python train.py --n_layer=10 --d_model=128 --n_experts=128 --experts_per_token=8 --d_expert=32 --d_shared_expert=0 --activation="swiglu" --moe_layers=[0, 1, 2, 3, 4, 5, 6, 7, 8, 9] --router_score="softmax" --normalize_top_k=true --routed_scale=2.5 --balance_loss=0.000401 --balance_bias=true --init_std_router=0.0151 --lr_router=0.000582 --n_head=4 --n_kv_head=2 --head_dim=32 --vocab_size=8192 --norm="rmsnorm" --norm_place="pre" --norm_eps=1e-06 --positions="rope" --rope_base=10000.0 --rope_fraction=0.5 --qk_norm=false --attn_scale=0.177 --tie_embeddings=false --parallel_block=false --init="normal" --init_std_qkv=0.0269 --init_std_o=0.0269 --init_std_up=0.0269 --init_std_down=0.0269 --optimizer="muon" --lr=0.0115 --lr_mult_up=1.22 --lr_mult_down=0.7 --beta1=0.9 --lr_head=0.0083 --warmup_steps=200 --schedule="wsd" --decay_fraction=1.0 --decay_shape="cos" --final_lr_fraction=0.0 --batch_tokens=32768 --seq_len=1024 --doc_mask=true --train_tokens=287300000 --steps=8768 --dataset="wikipedia_en"
Below are experts of layer 4 (counted from 0) of a mixture-of-experts language model. Rows are named router (the router's row for the expert), gate (a neuron's input weights, with its number), up (a neuron's input weights, with its number), down (a neuron's output weights, with its number) and show model dimensions 0-127. Each number is 50 + 10 x the weight over its row's rms, rounded and kept within 0 to 99.
After each expert's rows: "mostly gets" lists some tokens that are sent to it at least half of the time. This comes from a sample of Wikipedia text that the model never trained on.

# expert 49
router:47 38 48 32 49 65 31 48 69 65 61 52 48 39 54 45 50 56 19 44 52 48 51 37 77 36 33 49 52 44 40 40 51 58 56 52 62 57 44 51 50 56 47 63 48 57 57 43 50 41 34 45 40 47 58 40 48 38 50 61 46 54 57 58 37 53 64 42 58 44 53 58 41 61 54 66 49 46 55 45 49 51 70 55 59 42 52 53 57 33 60 42 59 67 55 69 62 60 65 46 64 50 66 63 38 51 54 41 64 61 46 48 29 50 53 36 69 42 54 49 60 52 50 31 52 50 44 59
gate0:45 43 55 44 44 51 52 63 56 43 45 43 57 60 71 69 31 45 37 55 49 40 54 47 67 57 38 38 55 56 41 64 66 56 47 44 43 41 46 50 56 54 43 51 47 51 32 44 41 58 32 70 50 55 57 55 48 61 32 41 48 42 33 39 60 46 55 53 42 65 63 46 54 49 38 45 40 67 30 57 46 49 45 36 44 50 36 36 45 39 48 39 40 45 39 61 56 64 51 50 40 71 44 50 42 46 33 38 47 47 53 42 35 49 70 53 56 55 52 18 66 44 48 51 48 61 47 63
up0:32 56 39 68 59 44 66 47 40 37 33 46 53 52 49 49 65 53 36 59 61 50 63 54 55 49 61 59 60 62 70 49 52 40 57 48 61 51 41 54 44 57 54 38 58 49 58 44 49 36 49 51 48 54 40 41 60 44 50 39 38 34 57 48 49 51 40 56 46 55 65 45 62 49 30 59 51 63 46 58 50 55 60 41 49 57 37 52 62 44 57 52 45 59 47 53 37 49 49 37 48 52 47 47 22 72 29 25 42 34 47 40 69 46 41 64 41 59 74 61 57 46 64 66 48 50 43 38
down0:65 59 46 55 43 53 36 56 67 47 44 43 66 47 63 51 40 64 46 50 47 60 39 60 71 62 64 46 37 48 76 46 35 37 57 64 37 59 53 54 41 48 51 45 59 37 50 40 35 37 63 41 46 42 52 38 56 64 48 60 51 41 58 66 50 36 47 69 48 46 50 55 51 41 46 59 39 45 63 70 53 57 71 51 48 58 45 45 47 45 55 60 45 58 44 40 48 48 63 37 30 41 49 60 61 43 57 56 52 53 50 53 53 46 44 31 39 50 58 31 63 33 41 37 38 29 54 49
mostly gets: "5", "6", "4", "7", "3", "8"

# expert 76
router:71 28 51 60 49 34 62 59 42 37 50 61 54 61 39 45 52 35 50 43 47 39 34 46 36 60 46 61 61 49 50 54 47 54 43 56 56 50 39 57 80 55 50 38 46 68 61 59 39 44 52 44 54 56 54 60 49 48 42 56 49 64 58 54 47 38 72 80 57 54 53 39 39 62 39 54 61 72 60 53 73 45 50 43 58 43 46 47 53 41 43 51 59 55 41 62 63 52 35 61 60 40 50 43 54 46 34 61 59 51 68 39 42 46 45 51 43 41 47 65 52 43 54 40 34 49 46 60
gate1:64 59 63 51 34 35 44 76 39 48 46 45 48 67 42 33 44 50 56 59 41 52 57 54 48 66 42 54 58 61 58 37 72 51 51 57 34 48 56 45 58 41 41 29 60 47 54 76 49 57 53 48 61 45 61 32 66 45 61 65 48 66 48 56 46 63 65 29 57 34 57 57 48 54 47 48 29 39 57 48 44 58 52 40 55 62 58 54 57 54 48 46 56 63 54 56 69 68 56 50 55 49 59 47 54 46 51 56 43 54 61 52 61 34 36 41 59 65 54 38 39 38 59 41 57 46 43 48
up1:49 54 38 41 50 31 42 49 48 46 45 58 56 46 56 49 34 45 61 59 62 37 47 40 68 35 60 47 58 51 47 45 47 48 52 35 60 54 44 47 22 62 29 61 62 56 36 50 40 52 37 44 44 38 42 53 44 58 45 58 38 37 31 56 48 50 36 56 50 38 31 42 42 50 57 60 48 61 32 30 28 67 51 55 53 53 55 52 49 43 70 63 50 64 33 37 49 41 49 50 51 53 40 45 57 45 63 39 51 51 49 47 50 57 42 48 41 29 55 57 72 51 43 40 58 48 49 73
down1:60 38 46 48 57 43 46 51 52 58 45 45 62 51 34 46 48 55 37 52 63 63 40 58 51 47 48 35 45 58 63 57 49 47 59 45 43 29 55 33 82 46 44 45 63 59 51 45 37 43 63 49 54 48 47 56 58 58 51 52 59 61 56 32 45 43 45 32 43 47 51 54 54 58 52 46 29 56 67 55 34 45 47 55 74 37 56 48 40 68 37 71 41 61 46 64 51 55 46 34 60 43 46 41 42 52 37 57 50 42 51 64 50 44 46 42 24 51 54 47 38 30 29 37 47 39 45 55
mostly gets: "|", "=", "|---|---|", "|---|---|---|", "|---|", " When"

# expert 72
router:38 42 52 50 48 60 64 54 37 73 62 54 38 51 41 51 59 49 47 40 44 41 55 58 55 38 46 74 66 59 47 44 37 63 43 40 58 51 40 29 43 49 42 44 41 65 52 62 85 44 52 54 51 57 48 42 43 49 44 63 54 64 42 60 68 51 60 32 64 45 33 49 67 38 61 56 45 55 37 43 47 47 61 51 53 51 49 38 37 60 49 50 65 48 56 45 49 47 47 31 58 36 61 42 55 66 54 54 58 45 37 47 64 43 45 50 43 48 52 45 37 55 52 55 24 51 61 41
gate0:57 52 58 43 41 57 51 73 56 43 72 45 45 45 44 36 31 52 43 51 58 36 52 56 51 42 60 65 33 40 49 46 39 66 44 31 57 64 40 32 39 56 51 50 63 56 46 49 48 53 35 54 61 43 47 44 45 51 44 58 55 40 50 61 34 48 57 38 62 56 59 50 56 47 44 38 46 56 58 47 49 43 27 53 58 73 32 42 40 63 55 56 55 50 39 35 42 60 67 54 57 37 51 47 46 43 26 45 51 50 38 36 48 75 36 40 64 53 28 50 53 56 45 47 41 59 60 54
up0:41 57 45 47 59 53 57 56 37 63 47 47 44 46 56 62 33 55 46 76 51 60 48 42 42 46 56 53 43 62 47 43 37 60 30 53 24 40 38 53 56 65 31 36 40 45 51 61 55 55 51 59 50 46 43 49 52 48 41 53 57 50 29 26 57 38 36 55 57 56 48 62 51 53 49 31 73 56 57 43 55 33 45 47 67 60 59 43 45 40 44 49 50 62 52 31 53 44 67 69 50 47 51 41 56 50 44 56 37 53 33 41 45 48 43 45 54 51 66 64 47 45 23 59 38 56 54 49
down0:36 58 55 43 48 55 54 41 47 36 57 41 52 42 45 62 48 36 28 54 55 50 47 39 49 47 60 52 41 49 55 40 57 40 29 35 68 64 55 36 54 40 64 52 47 39 63 43 60 55 40 55 52 35 71 50 39 55 61 39 57 32 65 42 50 48 67 51 41 55 45 53 48 28 56 41 41 44 62 56 50 46 44 45 41 58 34 45 52 56 38 60 42 38 47 28 51 71 50 51 27 57 55 60 35 58 46 56 35 52 47 42 57 70 43 66 46 52 56 57 56 53 44 41 74 61 46 57
mostly gets: " States", "″", " area", " school", " Association", " footballer"

# expert 40
router:34 46 49 53 52 53 52 32 44 64 46 55 60 54 38 65 61 59 35 39 48 59 32 54 64 54 52 53 53 50 37 39 42 58 44 47 63 31 38 47 35 64 49 33 27 54 62 41 45 53 62 58 50 55 69 55 29 59 44 71 45 35 64 43 41 66 65 44 48 56 51 48 67 57 65 63 61 57 53 39 62 46 45 66 58 37 60 58 39 39 47 41 65 58 49 54 60 56 56 43 50 51 39 35 47 57 55 48 60 56 55 37 42 61 61 37 39 44 53 64 47 56 46 31 50 60 48 52
gate0:30 56 60 51 42 41 50 62 52 55 49 66 39 38 42 43 54 46 53 56 49 58 47 46 56 67 40 40 46 37 55 34 60 50 47 47 38 58 62 46 50 57 32 45 57 55 68 61 25 60 43 27 42 49 36 55 61 34 41 48 62 42 45 40 50 31 56 40 30 59 32 57 45 49 34 41 56 53 40 44 64 52 50 46 26 56 52 55 58 47 42 54 59 42 56 39 51 35 49 57 75 65 49 34 50 47 65 44 51 60 49 33 59 54 50 42 48 45 38 52 46 63 65 45 56 35 51 51
up0:41 47 38 60 53 72 47 50 39 62 33 52 51 64 49 58 53 52 43 53 69 61 37 54 55 47 53 57 49 36 67 50 52 59 51 38 34 66 47 62 53 59 54 47 61 42 34 44 41 40 37 57 72 34 58 41 50 41 51 43 64 38 60 39 43 38 51 69 44 61 68 44 54 35 42 46 62 39 54 44 57 57 66 53 37 42 58 49 47 47 38 40 60 32 37 61 37 48 59 49 50 50 45 49 46 42 35 40 55 57 27 52 34 54 34 54 47 60 35 51 52 38 55 32 39 36 41 52
down0:54 57 32 65 55 57 52 39 50 65 79 63 49 37 51 33 51 36 62 36 63 45 40 52 59 46 53 58 59 60 37 57 56 50 59 50 57 41 54 38 60 54 55 60 50 39 54 44 57 73 55 62 44 40 59 43 52 59 47 55 41 62 32 37 59 42 52 67 50 31 49 59 48 48 52 46 38 57 50 46 60 48 70 63 65 44 53 42 27 57 32 47 55 43 45 66 55 59 47 61 66 43 36 48 48 36 39 50 53 51 51 50 69 42 59 55 29 51 48 42 56 49 43 56 40 46 30 41
mostly gets: "5", "4", "7", "6", "8", "0"

# expert 81
router:50 58 60 57 37 61 70 52 51 56 63 47 61 49 50 58 45 46 46 45 43 36 40 79 67 42 56 68 53 27 49 51 58 45 64 39 59 62 51 42 41 65 46 57 63 52 41 56 70 66 65 46 62 53 43 52 42 55 68 54 55 50 62 42 62 50 54 41 36 61 38 51 51 24 53 56 47 61 50 47 60 41 44 67 49 50 48 46 52 61 43 49 62 55 62 61 35 43 42 44 42 66 37 55 36 57 46 48 56 48 41 49 64 58 63 43 38 68 53 50 59 51 54 32 45 68 37 57
gate0:38 40 62 56 53 51 69 43 32 42 48 65 58 43 63 50 56 32 52 34 55 51 56 46 52 37 66 39 45 61 52 84 55 48 47 52 53 52 58 56 52 40 61 52 45 40 44 51 26 48 32 68 63 47 57 49 57 63 68 58 54 50 52 52 44 43 50 36 50 46 59 50 35 46 63 48 50 52 40 50 65 52 50 58 44 52 58 43 64 46 63 38 41 59 62 38 39 63 48 59 46 28 42 50 55 58 43 55 37 32 58 67 61 50 67 59 48 42 54 54 66 60 49 57 27 43 51 47
up0:45 35 47 67 39 51 51 45 49 61 44 50 61 42 32 50 51 55 49 56 64 51 57 57 59 48 49 50 59 60 43 47 45 46 73 68 53 47 62 51 36 40 42 49 45 48 42 64 53 71 55 54 72 52 37 47 50 69 38 69 40 62 61 56 55 47 62 55 46 51 46 50 25 30 67 63 44 39 67 70 67 57 63 63 60 57 56 61 44 57 42 44 55 57 37 59 45 50 50 53 67 55 40 49 49 54 57 60 55 36 38 56 48 49 55 44 59 59 64 37 44 70 65 57 54 46 61 62
down0:66 55 55 63 39 40 45 43 59 60 58 54 53 70 38 36 58 53 55 60 57 49 44 47 52 46 53 66 57 44 42 36 51 28 59 43 51 50 36 44 42 34 44 55 60 40 46 73 48 65 43 48 60 43 48 37 56 52 55 52 61 54 23 52 53 59 66 29 53 46 57 45 53 34 56 46 54 50 43 60 56 47 56 44 51 29 41 61 52 37 51 64 37 60 42 39 73 55 49 44 55 58 53 33 44 26 61 53 58 65 52 65 55 48 50 43 40 45 58 60 34 66 48 66 59 41 41 53
mostly gets: " States", " American", " Germany", " England", " Japan", " York"

# expert 54
router:51 50 43 62 43 58 45 44 36 33 46 30 51 48 59 40 61 40 53 58 50 52 34 59 52 50 44 51 60 55 45 72 56 67 61 44 59 58 44 57 43 42 69 59 77 39 41 64 47 55 55 34 35 64 34 61 38 40 49 29 55 42 60 48 66 58 51 62 48 72 42 50 54 37 58 42 45 59 27 50 55 45 59 40 52 53 46 47 46 57 60 61 48 53 46 48 49 39 39 47 59 42 49 49 57 57 67 38 39 51 48 52 48 27 55 48 56 40 56 49 42 48 44 58 52 72 70 34
gate0:56 61 50 51 43 39 40 47 43 53 34 18 37 49 58 50 46 54 40 44 61 62 50 19 64 44 64 41 56 29 59 44 54 58 46 39 50 43 56 52 67 45 68 41 56 48 49 63 58 46 55 54 54 55 57 52 45 38 46 45 69 62 62 44 48 38 50 47 42 54 42 44 44 43 58 43 33 52 48 42 63 66 44 45 42 43 50 44 51 45 69 49 32 69 22 65 43 50 43 43 58 44 44 36 44 49 58 44 57 52 34 57 37 46 55 55 65 62 56 45 42 66 38 51 39 61 56 46
up0:52 67 40 55 39 37 46 45 39 65 67 24 52 48 33 53 48 58 58 49 60 65 65 35 64 45 57 25 46 43 52 65 34 50 47 63 37 48 36 56 45 47 57 70 48 45 44 52 43 56 34 41 36 28 51 57 44 54 48 32 48 49 63 62 40 40 41 40 59 36 59 37 55 50 42 52 50 36 46 42 69 37 58 51 42 52 42 39 46 57 42 43 49 61 50 49 39 59 36 52 55 56 53 55 55 65 53 56 36 52 34 43 60 39 35 47 44 64 42 59 60 57 60 60 45 52 56 48
down0:50 40 47 29 48 57 44 43 48 59 49 37 64 29 46 58 63 46 58 50 65 62 65 39 53 53 62 50 60 41 46 58 62 65 45 40 28 50 44 64 29 47 34 55 57 47 49 51 37 41 39 52 45 60 49 40 61 36 45 50 50 55 65 38 54 39 51 59 55 45 49 58 65 37 46 60 52 48 52 50 60 69 40 73 46 52 43 42 47 57 40 61 57 55 74 45 60 33 66 45 41 44 61 44 69 56 54 35 56 46 42 76 36 49 51 57 45 54 60 60 57 33 51 57 44 44 47 56
mostly gets: "idae", "ium", "oid", "ae", "ical", " plant"

# expert 30
router:52 60 57 47 51 58 54 53 66 61 54 75 55 47 53 41 58 52 45 57 46 61 62 51 34 37 45 47 56 31 52 50 70 51 41 41 52 44 64 55 49 27 51 60 50 39 55 46 64 53 64 46 49 52 63 58 57 50 41 37 65 56 47 49 64 47 43 41 55 50 72 60 51 55 54 45 43 56 38 46 52 47 51 35 26 52 44 53 47 54 74 52 51 57 38 34 50 60 49 47 51 57 51 34 68 61 60 41 49 46 46 38 50 65 66 62 74 58 50 58 62 48 45 38 57 42 80 67
gate0:65 59 52 45 41 55 53 53 78 45 59 61 30 35 59 48 51 66 44 54 53 58 53 64 45 53 55 39 73 49 62 68 68 55 37 29 48 53 39 41 64 57 51 59 50 37 38 47 71 62 55 37 50 52 52 43 51 52 51 38 56 42 46 51 56 39 42 50 36 45 59 57 60 49 40 54 63 41 50 46 61 54 38 42 49 50 59 61 65 45 68 46 43 70 39 44 56 58 37 57 49 43 59 57 44 49 67 33 47 41 42 24 48 48 61 46 66 55 56 51 68 45 45 48 40 45 64 52
up0:23 55 50 37 46 72 52 53 46 51 64 57 39 63 35 43 54 38 69 54 59 49 48 44 47 51 57 47 60 71 51 60 51 42 66 62 41 57 50 47 46 50 59 48 62 43 44 44 67 56 50 46 45 49 49 52 42 42 52 54 47 55 65 34 51 48 41 42 47 31 39 58 47 44 71 57 60 62 47 41 54 65 50 57 37 40 42 67 51 46 43 51 48 60 51 63 39 51 55 42 44 27 45 51 60 47 25 49 58 37 51 64 50 36 73 52 40 40 70 47 41 63 47 28 52 64 43 45
down0:52 56 42 42 49 47 43 34 43 43 46 52 50 58 56 45 41 42 60 57 49 54 56 38 50 37 42 39 49 73 66 71 39 55 58 60 41 52 39 37 51 70 54 50 29 48 65 54 44 55 54 61 61 52 56 54 41 52 51 50 70 36 62 45 40 26 46 38 58 46 53 59 41 63 65 50 59 42 43 35 31 40 42 46 51 51 42 57 54 36 35 51 49 52 43 57 49 45 59 58 54 43 73 51 68 51 58 55 53 38 32 69 37 63 63 61 52 57 37 54 45 63 36 44 51 38 35 60
mostly gets: " water", "Flo", " hand", " sound", " fan", " sea"

# expert 100
router:52 53 63 62 56 69 60 56 66 64 51 80 53 41 46 29 50 47 31 42 42 43 55 32 27 41 45 41 49 47 58 51 57 67 44 63 47 46 48 54 50 35 57 61 64 45 70 32 39 33 63 48 38 38 61 57 52 35 39 51 59 53 47 48 59 55 27 60 56 55 58 62 52 46 58 47 47 51 47 47 53 62 50 27 41 65 44 50 43 49 55 38 45 51 55 44 58 58 55 53 47 44 56 56 59 43 60 41 49 37 63 48 44 61 56 47 68 52 38 55 50 53 43 45 70 60 55 63
gate1:59 46 52 57 48 36 54 71 52 54 55 56 41 35 31 47 32 62 60 67 35 62 54 30 40 53 52 41 49 51 26 41 59 53 45 58 36 49 55 38 56 45 53 47 56 48 35 48 58 50 48 58 56 51 38 32 44 51 58 51 45 55 44 41 55 70 56 54 54 51 44 41 61 49 56 45 67 48 51 50 62 33 35 50 28 73 74 32 36 48 49 36 50 44 46 53 45 51 57 54 73 60 66 48 43 46 59 51 38 46 55 68 47 45 38 49 47 44 66 47 52 66 38 54 65 47 50 56
up1:50 47 55 60 48 51 63 38 59 52 49 65 45 53 26 43 46 33 53 61 55 55 53 52 68 51 47 42 26 46 43 50 59 62 53 78 50 53 47 39 49 58 41 58 52 50 35 61 53 42 34 41 59 52 56 46 50 36 39 65 51 47 74 66 57 50 45 53 54 51 49 59 51 51 46 55 47 45 54 22 40 57 45 23 51 54 45 51 40 70 41 46 35 53 57 75 48 58 46 49 51 46 50 55 48 64 51 62 45 59 53 66 35 48 43 56 56 52 34 51 36 60 59 56 62 38 71 46
down1:52 57 53 55 49 39 32 64 41 65 48 36 51 47 49 54 39 64 58 49 49 66 61 37 50 55 43 53 60 61 57 39 44 52 49 46 57 36 48 58 64 49 42 52 68 42 73 61 43 46 52 47 50 58 64 48 54 50 54 33 57 50 37 33 66 60 44 44 52 50 28 42 53 45 45 45 62 43 61 43 42 31 50 52 41 52 41 61 47 32 71 49 54 38 57 57 57 58 50 38 49 66 65 45 53 46 47 50 47 37 37 31 54 41 27 56 42 29 76 58 45 44 35 45 53 53 30 51
mostly gets: "†", "whose", "Flo", "conf", "Mar", "Š"

# expert 27
router:52 38 49 39 47 63 49 69 56 51 58 44 56 46 63 48 39 62 37 47 50 47 59 76 71 58 55 55 49 16 52 54 49 32 45 33 66 63 59 51 43 74 32 41 45 53 48 57 62 71 60 47 69 42 55 54 58 56 60 47 54 49 61 38 61 49 65 42 35 49 49 51 51 35 45 46 53 58 56 38 62 37 54 58 53 38 61 50 67 61 50 53 47 35 46 63 52 47 59 36 45 65 42 55 54 48 40 57 53 56 47 37 54 54 40 37 49 48 42 55 39 53 60 55 58 48 45 67
gate0:54 46 43 62 37 54 46 59 56 50 77 72 47 34 56 38 42 52 47 58 42 30 57 82 60 36 60 46 40 47 53 60 44 36 39 41 40 44 48 69 55 52 44 54 55 55 56 49 43 45 38 31 47 53 61 47 40 69 51 54 52 47 53 53 40 49 43 41 32 47 56 43 59 57 54 57 47 36 46 50 44 45 52 41 42 67 61 57 59 68 49 37 42 52 52 54 44 38 48 42 48 55 60 41 42 39 45 40 70 39 53 56 44 36 47 63 56 57 57 55 56 86 45 49 52 60 40 42
up0:49 60 63 53 57 30 41 68 48 46 45 64 54 41 53 52 66 56 56 65 30 47 46 54 50 60 63 57 60 50 56 52 25 64 40 43 50 58 46 55 33 60 53 52 61 59 45 34 54 57 64 36 63 44 52 59 36 40 54 44 32 40 44 40 70 54 47 48 42 37 39 30 54 56 58 52 48 55 61 35 49 43 34 45 41 35 40 41 41 33 69 48 58 59 43 48 39 69 53 48 66 55 55 41 48 60 56 30 55 43 44 63 45 47 54 34 51 54 53 41 65 46 43 55 40 62 57 54
down0:48 55 55 61 53 35 84 37 49 47 55 24 54 48 43 42 57 72 47 31 67 61 34 41 38 39 56 68 62 51 38 45 42 69 36 56 55 42 35 51 35 43 47 40 63 60 57 43 42 60 66 54 53 68 42 43 58 51 34 50 35 39 34 30 59 40 51 51 59 47 54 47 40 45 60 45 51 43 47 51 58 61 47 50 59 45 53 37 58 44 62 47 40 62 36 49 56 66 55 49 37 38 42 47 52 48 53 53 36 55 51 62 51 45 49 36 53 56 41 56 53 43 43 62 53 60 59 48
mostly gets: " York", " England", "ley", " Washington", "shire", " California"

# expert 45
router:42 41 56 40 43 52 58 49 35 74 38 43 51 48 39 55 46 46 65 57 54 56 63 55 59 61 44 60 48 63 47 59 42 60 47 40 60 46 44 57 47 47 43 63 39 42 40 38 44 53 56 23 52 64 35 53 39 37 58 57 40 45 57 56 41 60 47 62 54 53 43 51 49 60 44 60 46 32 58 58 42 34 61 56 46 57 48 59 40 57 47 57 32 46 58 48 27 57 35 58 34 37 50 48 59 66 44 70 48 47 70 47 73 44 61 38 47 64 44 27 62 49 39 51 38 55 35 43
gate0:50 78 67 40 56 39 61 41 46 70 37 57 38 40 54 63 50 46 42 43 34 54 63 64 41 63 58 51 56 48 64 59 60 63 66 56 45 47 58 54 59 47 59 31 40 42 65 45 61 45 56 46 50 48 45 65 56 43 47 45 51 47 58 39 54 52 46 59 49 49 58 42 50 56 54 61 59 51 70 57 58 33 56 61 59 62 34 49 40 48 28 48 42 45 66 59 43 37 50 37 42 35 51 51 72 54 37 53 41 38 53 36 49 73 48 50 52 48 46 40 34 48 55 36 39 47 70 47
up0:46 58 51 58 45 50 51 64 53 37 66 42 68 60 47 47 39 58 42 59 45 40 59 35 57 63 51 64 56 38 52 20 43 49 32 66 52 56 47 56 38 36 77 59 47 66 50 50 64 44 55 50 43 52 51 37 42 70 43 40 46 62 46 46 50 55 35 54 57 57 46 56 45 58 58 44 53 63 54 46 61 56 38 48 47 52 58 53 61 70 56 63 59 48 36 45 69 81 57 54 62 57 41 45 30 48 56 57 56 40 43 44 54 42 52 67 49 55 51 47 56 48 62 41 46 52 37 35
down0:26 46 51 48 64 61 65 54 43 59 44 62 48 59 48 58 62 55 35 44 52 37 32 59 51 63 48 34 52 32 51 26 38 34 54 34 59 58 62 48 46 47 40 62 41 38 46 50 58 44 63 53 43 39 46 41 49 44 44 37 44 47 49 36 49 37 51 47 44 57 62 42 52 48 50 26 45 45 49 37 29 65 38 50 55 44 63 52 54 47 51 50 70 47 61 62 45 41 38 60 60 57 51 51 53 60 56 46 48 56 51 40 65 36 50 62 64 53 69 59 39 44 39 49 59 75 64 45
mostly gets: " (", "(", " (#", "″", "—", " ["

# expert 94
router:64 62 47 67 41 73 71 61 45 34 41 48 57 44 50 36 40 57 56 38 41 38 43 39 49 51 48 46 66 59 43 36 46 55 50 52 39 40 48 49 43 63 58 29 55 58 49 66 42 55 43 67 45 54 48 45 44 69 50 55 62 51 58 43 28 49 60 46 51 48 57 41 42 58 47 64 29 66 47 48 59 58 54 51 61 34 37 41 67 38 36 72 55 36 23 48 55 53 51 65 41 49 57 57 47 50 35 55 53 49 48 47 43 46 52 55 39 54 50 46 64 48 35 38 41 42 43 60
gate0:41 61 57 42 52 60 45 44 39 34 37 54 51 50 39 51 45 52 51 71 36 44 37 77 51 47 55 57 57 44 66 46 47 58 37 46 44 31 45 49 38 60 46 41 53 59 21 42 49 42 48 75 50 44 46 49 59 71 37 52 43 46 39 48 55 51 53 65 49 55 55 52 43 33 68 60 40 54 42 53 50 48 43 66 39 47 45 49 54 40 58 52 43 50 60 70 56 54 52 68 37 38 54 28 63 55 37 54 50 41 38 40 41 46 43 38 66 41 37 43 42 54 39 51 55 31 48 62
up0:57 35 47 48 35 50 53 47 44 43 59 17 53 47 55 57 47 51 47 49 73 61 48 58 55 53 42 59 39 43 42 39 49 33 60 53 54 43 59 49 55 50 74 47 41 52 37 58 41 70 44 54 63 58 63 40 46 58 58 29 48 56 41 70 56 49 64 61 48 49 45 58 71 54 49 44 56 65 43 39 58 45 40 42 39 52 42 64 53 47 67 49 70 62 57 58 50 40 47 44 31 50 57 45 57 46 48 63 41 43 60 44 43 49 55 54 46 38 55 65 80 32 36 59 47 54 44 48
down0:55 46 57 62 63 47 56 31 53 67 43 63 41 47 54 67 61 54 42 59 35 41 36 44 55 62 50 56 61 40 47 33 53 39 43 57 54 51 39 53 54 58 68 43 59 77 69 33 52 59 51 57 63 35 65 48 45 64 50 45 61 44 48 39 51 42 33 56 73 50 50 52 48 42 44 58 61 32 34 37 50 46 48 35 55 51 43 38 62 63 41 43 37 58 48 43 60 39 53 53 45 54 41 72 46 53 48 40 48 52 59 55 49 36 38 48 70 57 39 45 60 57 41 44 38 47 68 52
mostly gets: "|", " •", ":", " Animali", " Genre", "):"

# expert 74
router:56 48 61 39 55 56 36 42 48 65 30 53 52 57 55 47 56 59 61 52 47 31 57 41 32 62 48 54 40 53 64 67 65 38 40 59 41 49 51 41 56 58 47 50 35 46 63 58 53 41 53 46 43 38 37 52 47 32 57 53 39 52 41 53 54 50 41 64 65 55 50 68 43 60 52 51 57 41 39 82 51 48 54 38 50 44 55 64 60 68 62 47 35 35 60 34 50 45 55 68 38 64 70 46 39 37 58 53 56 37 50 45 49 49 59 43 60 34 31 52 59 52 34 52 38 49 37 49
gate5:33 44 58 47 53 54 50 52 48 50 41 45 50 43 50 60 49 51 46 25 55 40 48 52 62 58 52 51 56 49 59 48 60 29 60 56 44 53 50 54 53 47 54 55 58 53 40 52 52 75 43 46 49 44 53 64 59 56 41 61 64 59 53 48 56 73 48 70 65 44 63 27 50 44 55 40 66 41 60 52 47 68 55 47 69 66 59 54 52 51 44 46 34 42 56 56 48 38 49 69 62 42 68 57 60 45 66 49 37 55 34 60 57 34 30 28 68 51 46 51 43 55 40 47 61 60 27 51
up5:58 48 43 36 45 33 63 37 35 29 36 47 54 57 59 51 50 37 56 58 53 53 41 48 56 54 66 50 52 56 67 55 58 55 60 61 34 45 54 37 50 57 65 59 56 47 47 27 59 61 49 40 54 50 45 44 47 45 44 58 47 47 55 50 52 25 51 57 32 41 46 52 53 33 43 58 84 52 46 65 50 43 51 55 46 38 55 55 72 48 59 30 45 55 51 59 51 36 32 52 53 32 44 64 51 39 60 56 43 46 59 43 49 57 45 40 57 51 47 66 53 40 42 56 69 52 32 35
down5:40 59 48 61 60 47 54 51 37 42 56 61 67 47 48 38 44 40 53 52 46 58 37 65 48 62 28 55 47 50 43 56 54 34 50 56 40 58 52 34 41 52 68 26 54 44 48 42 44 50 57 52 53 50 33 50 47 41 47 57 46 68 60 51 68 68 48 49 47 38 27 51 52 41 49 42 21 37 53 54 45 34 40 41 58 49 55 52 63 52 57 36 38 64 49 65 56 43 55 47 55 43 25 49 67 50 67 39 62 57 60 43 44 51 58 41 45 52 46 54 47 31 55 56 31 40 35 47
mostly gets: " \"", "'", "(", " [", "’", " $"

# expert 118
router:56 47 47 49 45 50 42 55 49 36 45 39 56 34 46 46 30 52 29 56 66 63 47 69 58 55 58 47 39 37 50 67 55 46 67 46 53 51 64 50 59 63 49 62 54 46 55 49 58 61 49 48 62 57 45 53 45 52 57 48 48 42 67 55 58 51 57 45 36 59 51 44 52 68 47 53 66 41 51 58 52 47 48 51 56 45 40 45 38 56 57 58 32 26 42 73 43 39 49 45 26 81 57 67 47 45 54 45 53 56 72 44 50 33 33 61 41 50 48 45 52 80 44 44 55 50 50 49
gate0:64 47 61 58 63 49 31 39 48 45 59 59 39 42 55 42 27 56 36 48 65 68 39 39 66 35 64 36 83 42 49 59 55 60 60 50 52 43 45 58 57 54 35 47 43 48 61 56 52 61 44 53 44 39 42 49 57 42 63 56 41 33 50 57 58 56 49 51 51 59 44 50 47 44 63 51 43 44 48 52 41 34 53 42 47 54 40 48 49 50 30 56 50 46 51 71 42 46 41 36 37 67 62 61 61 42 45 58 52 27 61 53 40 41 47 64 44 55 74 55 58 55 47 51 46 32 61 52
up0:65 64 53 38 41 56 39 36 43 38 47 45 54 55 49 47 49 48 67 57 57 48 55 50 51 42 73 53 58 56 59 42 44 55 40 41 51 43 51 63 57 45 51 67 56 68 59 28 47 47 62 38 56 62 56 30 50 49 30 61 67 48 56 61 32 64 50 40 55 39 42 42 61 54 39 51 45 51 45 49 48 59 40 56 50 57 44 54 58 48 25 65 34 55 44 41 49 56 57 54 53 49 44 38 51 56 45 48 48 38 40 55 64 32 46 55 48 35 73 61 16 32 52 57 58 55 47 56
down0:29 81 55 45 34 56 44 43 40 59 42 45 47 34 50 42 54 47 38 71 48 45 51 66 30 55 34 45 58 59 66 47 54 48 43 59 53 53 41 68 53 46 55 54 51 54 32 70 30 63 58 37 37 61 39 48 47 57 48 59 59 48 34 40 46 60 64 54 61 52 31 55 47 38 45 65 58 70 59 53 25 42 58 48 42 41 50 53 52 58 52 51 40 37 43 36 47 45 58 45 41 63 44 40 39 43 45 59 61 38 48 57 50 47 39 50 51 42 58 43 51 47 61 56 55 60 38 56
mostly gets: "ington", "ald", "ett", "ather", "ink", "ü"